Experts of a small language model: width 256, a shared expert of 64 neurons.
Below are experts of layer 4 (counted from 0) of a mixture-of-experts language model. Rows are named up (a neuron's input weights, with its number) and show model dimensions 0-255. Each number is 128 + 32 x the weight over its row's rms, rounded and kept within 0 to 255.
Before each expert's rows: "comes after" lists some tokens at least twice as common just before its tokens as in all text. This comes from a sample of Wikipedia text that the model never trained on. Tokens count by the router's weight.

# expert 56
comes after: "\n", ".", "==", ")", " =", " =="
up0 [108 164 127 160  99 120 142 171 146 175 146  87 129  85 163 189  42 117 132 124 167 152 138  59 127 122 144 112  99 102  92 156 156  82  99 135 157 160 161 123 132 158 146 136 155 119 116  49 145 117 196 127 121 118 161 150 106  83 124 170 143  67 123 105 116 125 149  62 138 172 136 150 131 140  99 152 123 132 197  96 142 100  99  88 144 122 129 203  93 114 124  92 123 161 128 123 125 106 152 119 178  92 156 133 183  92 154 143 129  55  54 131  82 142  99 136 113 153 118 128 117 144  75 151 172 112 186 113 187 123 128  69 136 158 172 122 145 176 186  75 125 144 104 118  80 153 122 118 135 157 149  98 152 115 155 170  83 112 128 104 156 164 112  86 123  74 135  91  73 101 170 129 164 105 181 108 124  82 129 192 128  84  62 152 169 101  87  97 149 128 146  82 125 158 138 173 118 131 151 166 112 169 191  92 113 192 153 157 120  94 100 146 135 110 134 105  95 157  87 120 160 119 179 219  91 137 124 113  96 155 164 128 139 115 122 157  89 120 116 136 132 158 121 203 184 143 169 136 130 139 140  97 155 127  80 137]

# expert 53
comes after: "\n", " |", " of", " in", ".", " at"
up0 [116 143  84 181 121 145 117 158 217  96  97 157 170 122 125 145 118  57 158  82  67 137 138 152 129 138 119 174  98 100 124 174 140 200 110 133 117 131 137  41  98 109 100 154 110 163 103  70 110 185 119 159 108 107 138  73 143 103 101 120 117 125 153 177 132 152 116 137 202 126 126 102  81 120  99 112 113  92 119 161 172 118 109 172 149 147  78 167 124 186 130 115  99 139 109 132 121 139 166 170 105 142 122 149  21 130 112 120 133 126 124  17 158  99 120 145 139 150 107 180 114 121 157  84 144 108 121 116 133 167 171 110  72  42 103 153 156 144  95 122 112 114  88 150 136 112 116 145 150 117 123 160 167  85 122 143  82  97 102 121 165 167  28 164 118 174 112 110  99 170 129 127 156 154 100 142 112 141  91 160 150  91 128 115  90 117  84 136  48 166 178 130 117 147 138 135  94 164 187 144 105  56  92  96  81 126 164 117 179 112 143 108 116 105 148 107 136 129 105 176 120 143 108 138 136 160 128 186 154 120 104  96 136 109 163 117 125  63  88  65 169 111 106 143 127 143 136 171 132 149 120 134 164 116 120 109]

# expert 34
comes after: "\n", " |", " M", " m", "==", " =="
up0 [120 180 109 103 109  86 111 153 146  95 121 115 101 187  89 110 151 134 111 100 139 138 149  69 138 125  83 144 151 137 161 110 138 100 130 142 149 161  98 132 102 144  93 116  59 161 133 132  82 176 107 113  56 121 117 106 105 153 176 160 102 160 133 148  88 121 133 118 134 141  93 145 109 145 107 166 145  95 106 151 133 149  98 168 141 149  99 148 129 185 126 156 109  67 179 131 124 139  28 144 137 161 134 126 128  69 217 132  92 135 102 156 124 139  77 147  74 133 103  82 152 119 131 126 168  80 110 198 125 175 215 127 137 126 224 156 156 121 150 120  72  71 151 103  93 111 105 116  81 142  84 126 195 102 155 120 177 185 117 157  83 148 129 166 134  91 133 147 138 122 138 144 161 114 122 124 102 174  62 137 115  95 124 177 117 187 138 129  97 103 151 166 131 144 137 141 110 114 161 105  95 152 102 103 111 147 107 133 144  81  82  80 146 104  86 145 154  74  82 133 172 136 101 100  82 140 164 186 134 122 123  93 129  61 187  79 111  69 125 140 116 115 175 150 114 156 121 145 147 162  67 182 154 127 101  64]

# expert 33
comes after: " |", "-", "|", " S", " P", ";"
up0 [128 136 139 160 118 134 163  59 143 135 111 114 105 141 137 116 157 121 177 118  56 169 162 121 147 149 189 169 134 134 157 168 107 160 170  89 188 151 122 116 144 104 122 154 115 168 130  93 161 142 101 100 132  75 105 114 101 143 127 172  92 134 115  43 159 207  99 127 128 152 127 140  85 162  88 123 168 111  95 102 146 142 167  84 118 112 110 159 152 170 100 151 133  89 121 118 140 114  61 128 154 127 168 111 109  88 122  68 132 159 105  80 141 163 130 138 118 141 121 126 105 139  63 197  89 146  61 121 163 105 163 166 144  86 121 145 117 136 186 152 130 144 168 135 112 119 114 121 114 129 132 173 107  84  94 169 156 134 135 112 140 124  85 111  58  85  75 128 150 155 109 164 166 139 151 109 134 101 158 154 110 102  97 172 161  77 132 139 121 112 163 189 161 149 157  92 101 135 144 117 145  38 153  83 132 228 136 140  82 130 121 126 100 114  82 196 159  59 167 170 125 102 129 109 102  84 201  93 122 164 119  81 169 101 154 166 127 128 153  67 170 183 157  90  81 180 154 104 165 122 132  99 137 140 153 113]

# expert 0
comes after: "\n", " to", " and", " he", " a", " was"
up0 [134  85  70 179 155 136 157 127 158 189 156 144 151 118 138 101 121 153 132 135  94 142 200 128 164 123 108  80 120 109 116 158  98 150 121  70 143 114 133 119 182 126 129 144  60  85 181 107 119 176 168 116 157 135 186 162 145  54 139 122 171 102 109 153  61  98 154 141 156 174 148 123 117 148 134 168 129 176 139  99 170 134 166 116 132 133 114 150  85 150 117 118 168 130 127 119  74 101 152  91 149 131 138  78 153 118 182 233 158 115 166 143 147  67 121 128 180 143  97 115 116  88 141  95 114  96  39  92 135 163 129 156 121 116 118 175  63 184 176 123 137 137 118 125 142 155 134  66 170 172 131  60 184 160 162 142  62 149 165 127 121 129 134 168 135 140  90 125 138 134  98 135 125 118 149 110 149 108  95 148 119 173  55 122  42  89 138 187 130 107 118 169 140 111 145  95 100  78 133 109  88 136  77 147 178 128 182 162 133  97 115 118 189 101 115 102 131 147 133 147 173 104 108 129 116 101  93 121 157 161 103  95 101 134 136  73 142 111 154 120  81 122 124 119 124 139 143 116  89 132  49  87 174 150 110 176]

# expert 32
comes after: " |", "-", "|", " V", " P", ":"
up0 [135  78 135  85  83 144 106 101  92 139 138 146 136 161 190  79 122 125 118  88 120 105 104 117 141 131  95 136 147 158  87 236 147 169 111 141 143  91 126 109 119 127 162 129 150 113  86 114 137 116 174 171 156 147 130 154 182 122 123 107 153  91 158 167 160 177 175  57 131 163  80 127 123 148 105  74  89  84 221 148 121 107 164 136 147 177 127 113 113 154 154 146  97  99 130 135 139  73 127  85 157  80  96 134 142 136 201 105 104 136 141 177 137 116 151 153  48 178  71 130 143 143 107 144 102  99 130  97 128 136 124 109  95 107  85 124  76 118 118  72  66 117 117 128 147  91 130  69 131  90 105 157 100 159 113 175 109 153  87 135  97 141  68 112 116 117  68 163 154 121 110 115 158 210 118 104  83 145 159 183 132 105 117 117 131 154 128  91 126 137  79 116 156  62 161 115  50 140 121  71  74 138  88 147 148 141 117 115 159  53 120 127 123 159 170 155 108 145 183 183 100  73 121 150 166 140 149  73 106 141 126 165  88 130  96 180 165 138 136  98 177  98 138 100 109 126 130 106 123 123 121 126 176 178 106 110]

# expert 40
comes after: "\n", " |", " \"", ":", "/", " ("
up0 [107 136  81 199 100 171 128 138  91  92 135 128 105 165 102 108 125 147  93  99 164 101 150 129 171 131 140 104 147 107 130  45 116 129 136 151 159  86 140 121 142 113  95 119 113 118 124 117 107 116 184 108 144  81 128 147 123 188 154 140 165 176  78 113 158  79 102 200 121  95  64 101 102 180 188 166  72 122 130 121 217 134 152  37 129 103 176  92 153 156 146 102 140 103 149 134 105 122  76 121 148 104 141 112 127 131  94  83 167 162  75 169  92 144 158 100  93 118 173 104 139 132 103  71 127  70  88 136 238  92 145 111 110 154 131 121 148 169 176 177 120  91 138 124 107 118 180 132 115 183  88 128 154 126 163 179 124 139 135 117 101  92 147 132 121 118 164 104  93 105 130 106 147  52  96 137 100  92 100 162 130  81 116 120 150 111  89 159  78 127 134 195 106 104 170  93  82 125 111 130 216 112 128 158  76 144 160 139 136 125 116 124 136 132  72  89  87 100 150 122 118  94 126 116 132 111 129  45 158 189  99 155  87 142 135 137 113 136 168 141 153 115 101 142 113 182 140 119  97  83 172 125 148 135 109 114]

# expert 13
comes after: "\n", ".", " =", "s.", " ==", ")"
up1 [159 111 133 163 102  97  95 133 139 107 133 111 136 121 112 130 165 103 123 142 162 157 114 131  76 172 140 122  83  97 139 158 158 108  85 195 175 142 127 149 166 147 155 144 122 127 158 113 133 160 133 147 145  66 157 173 160 129 193 119 133 116 134 141 144 101 114 179 110 170 143 139 141 168 153 122 189  90  79 108  92 113 129 132 120 112 167 147 129 183 153 107 130  33 143 114 122 117 142 144 102 108 107 156  68 150 113 121  95 111 105  87 132 147  91 158  74  90 137 172  99 103 125 158 223 102 129 105 165  87 108  12 121 100 128 173 100 215 141 150 158 133 191 192 103 161  60 121  67 168  69 148 124 108  81  50 105 111 115 129 141  96 125 132 183 128  97 152  67 114 156 131 123 143 117 113 120 129 106  97 107 111 107 157 129 141 142 155 134 175 102 158 176 134 122  64 103 100 150 132 101 121 111 114  95 127 130 117 101 127 141  49 146 159  53  70  81 169 134 107 126 205 125 103 133 118 117 154 134 116 101 126 120 120 213 137 104 128 167 167 160 112 130 131 132 185 149 107  85 117 135 111 149 184 119  96]

# expert 17
comes after: " |", ",", ";", "s,", " an", " S"
up0 [109 119 137 161 100 136 159 107 156  94 113 131 118 158 133  87 160 175 127  94 106 118 182 103  80 131 128 170 125 123 103 171 122  78 116 180  58 146 143  82  97 104 138 166 114 150 134 132 169 176 148 115 161 174 165 218 133 142 140 174 121 103 129 200  85 139 143 189 179 124 154 170  98 125 137 153 144 140 133  92 169  90 115  81 161 138 114 113 101 145  78 130 122 122 111 128  74 133  63 158 121 165 146 109  95 108 126 152  49 129 163 158  97 106 109 104 156 105 178  73 162 126 114 144 177 114 152  78 120 144 151 138  89  92 100 140 116 127 113  83 102 180 113 107 151 150  91 199  70 159 110  60 132 125  54 111 183 170 179 206 172  70 158 146 107 161 111 131 111 110 133 207  98 112 114 100 125 129 116 125 158 159 146 143 120 113 154 147 134 175 107 176 108 157 157 112 118 111 158 117 111 130 138 123 112 126 127  92 149 166  85  22 134  97 112 123  73 123  82 125 126  90 109 158 147 154  72 118 172 131 130 112 126 125 128 128 112  88 134 158 154  91 124 147 110 208 114 137  60 117 166 124 169 113 170 167]

# expert 22
comes after: "\n", " |", ".", "==", "s.", " =="
up1 [120  87 135 144 109 128 100 164 142 143 150  87 106 202 139 114  86 194 163 106 178 136 159  90 125 109  65 123 111  92 157 155 110 177  84 171 122 115 100  81 136 114 117 133 156  71  97 121 124 110 120 139 129 156 160 153 194 104 173 158 121 139 150  83  72 164 133 139 175 184 153 101  88  85  95 138 182 146 107 177  77  75 147 156 134 179 122 147 104 159  93 146 152 118  71 162 143 130 147 148  86 122 125 134 163 149 177 187 131 134 121 168  81 154 145 172 139 121 144 113 142 118 124 132 138 169  49 115 118 159 127 123 124 117 179 118 113 143 124 191 122 162 120 169 119 156 143  76 163 120 122 121 114 201  79 109 104 111 159 129  61 105 118  93  95 123 165 135 157 132 107 143  74 124  95  85  93 140 101 142  82  93 168 102 105 100 227 157 122 174 178 108 207  42 142 128 122 152  81 101  76 158 100  63 140 169 130 144 145 125 137 157 206 158 158 126 114 114 133 142 114  78 148 109  82 146 186 124 104 153 120 136 126  99 104  63 128 146 149  94 155 124  94 107 157 113 128 113 135 130 142 155 156 181 167 123]

# expert 50
comes after: " |", "\n", " ", "|", " 0", " 1"
up0 [122 147 165 215 156 117 141 147 154 144 162 155  87 116 118  87 105  83 161 114 139 113 100 148 114 143 141  58 102 180  86 176 104 107 166 160  56 108 142 159 164 174  93 169 100 108 156  46 147 147 130  65  88  97 154  76 161 142 122 130 124 144 130 180 141 126 189 136 144 156 110 154  71 159  91 179 121 175 171 101  90  79 148  82 156  88 116 168 146 143  88 103 139  68 164  88  98 189 136 128 191  56 133 117 114  72 162  99 126 127 138 125 146 104 169 161 124 142  83 126 123  84 150 150 129 104 143 140 126 158 127 108 122  80  95 108  94 125  89  71 149  61 110 140  91 168  82 141 180 136  73 122 113 124 143 120  69 114 128 117 115 154 112 147 174 155  70 128  70 151 129  82 148 138 127 160 103  84 164 143 139 103 122 120 126 129 103  92 117 129  98 139 178  84 122 115  98 120 194 124 115  96 119 129 104 108 179  88  90 166  98 120  77  84 117  88 156 195 138 115 206 119 129 109 124  79 118 112 108 116 148 162 137 152 130 190  75 116 115 148 173 160 117 123 169 162 143 134  75 137 111 104 108 116 108 101]

# expert 47
comes after: "\n", ".", "|", " E", " as", " ="
up0 [130 104  77 154 120 133 136 114 128 129 115 110 116 103 158 129 154  66 153 127 169 147 174 144 164 113 142 108 121 168 103 122  87  49 191 143 173 122 152 143 161 142  95 113 126 146 117 100 155 115 125  85 155  97 159 114 159 112 126 175 143 143 162 122 119 121 125 102 139 131 135 147 167 138 129 179 106 126 126 156  78 126  87 118 187 198 118  95  65 155 176 200 152 149 119 181 109 155 120 102 167 121 182 124 138 101 138  99 101  93 130 152 121 103 169 146  90  79 112 120 126  42  93 176 122 119 156  95 117  99 137 108 110 106 168  99  86 175  98 163  55  85 110 139 129 203 107 132 175 119 109 132 139 178 153 115  37 153 139 195 118 152 116 122 144 133 123 155 137 154 154 163 173 125 166 163 123  65 165  72  75 124 137 147 123 100 121 178 100 147 166 121 162 109 146  94 117 214 170 113 144 123 130 125  91 163 137  89 112 129  89 143 129  64 113 135 134 127  99 120 173  87 129 201 108 102  92 145 167 126  80  99 133  61 212  82 113 138  56 100 121 137  86 186 134 131 146 139 159 164 134 185 124 122 104  88]

# expert 20
comes after: " |", " N", " S", " J", " Y", " L"
up0 [ 83 179 148 107  83  59  89 131 204 163 124 162 180 159 143 117 105 119 123 100 141 176 118 119 149 134  85 147 169 119 146 205  89 145 140 139 116  98 137 148 111 142  87 157 160 135  93 147 157 147 132 181 145  86 121 110 157  98  98  97 116 158  76 124 124 155 147 154 106 125  87 146 211  64  69 130 104 113 174 111 149 149 132 191 135 138 127 120  98 130 136 172  84 169 137 173 175 166 109 128 170  82 144 193 176  63  90  78 100 103 110 168 113 158 169 149 189 109 150  91 112 157 148  51 158 105 102 130 144 193  59  86 164 110  86 189 105 168 181 128 115 191 133 145 129 121 115 118 120 108 108 101 109 120 167 122  93 122 142 139  93 183 107 115 182  69 148 151 113 162 107 158 148 165 143  85 114  81 156 115 134 151 111 135 135  96 128 147 115 105 162 137 193 130 119 105 140 160 128 170 144  90 100  91  95 165 191  56 123 146 114 146 128 153 123 195  99  88 117 161  91 208 160 131  79 113 116 134 142 126 152 145 133  99 162 122 155 160 118 147 124 110 112 124 120 118 100 102 156 142 151 114 128  66 135 144]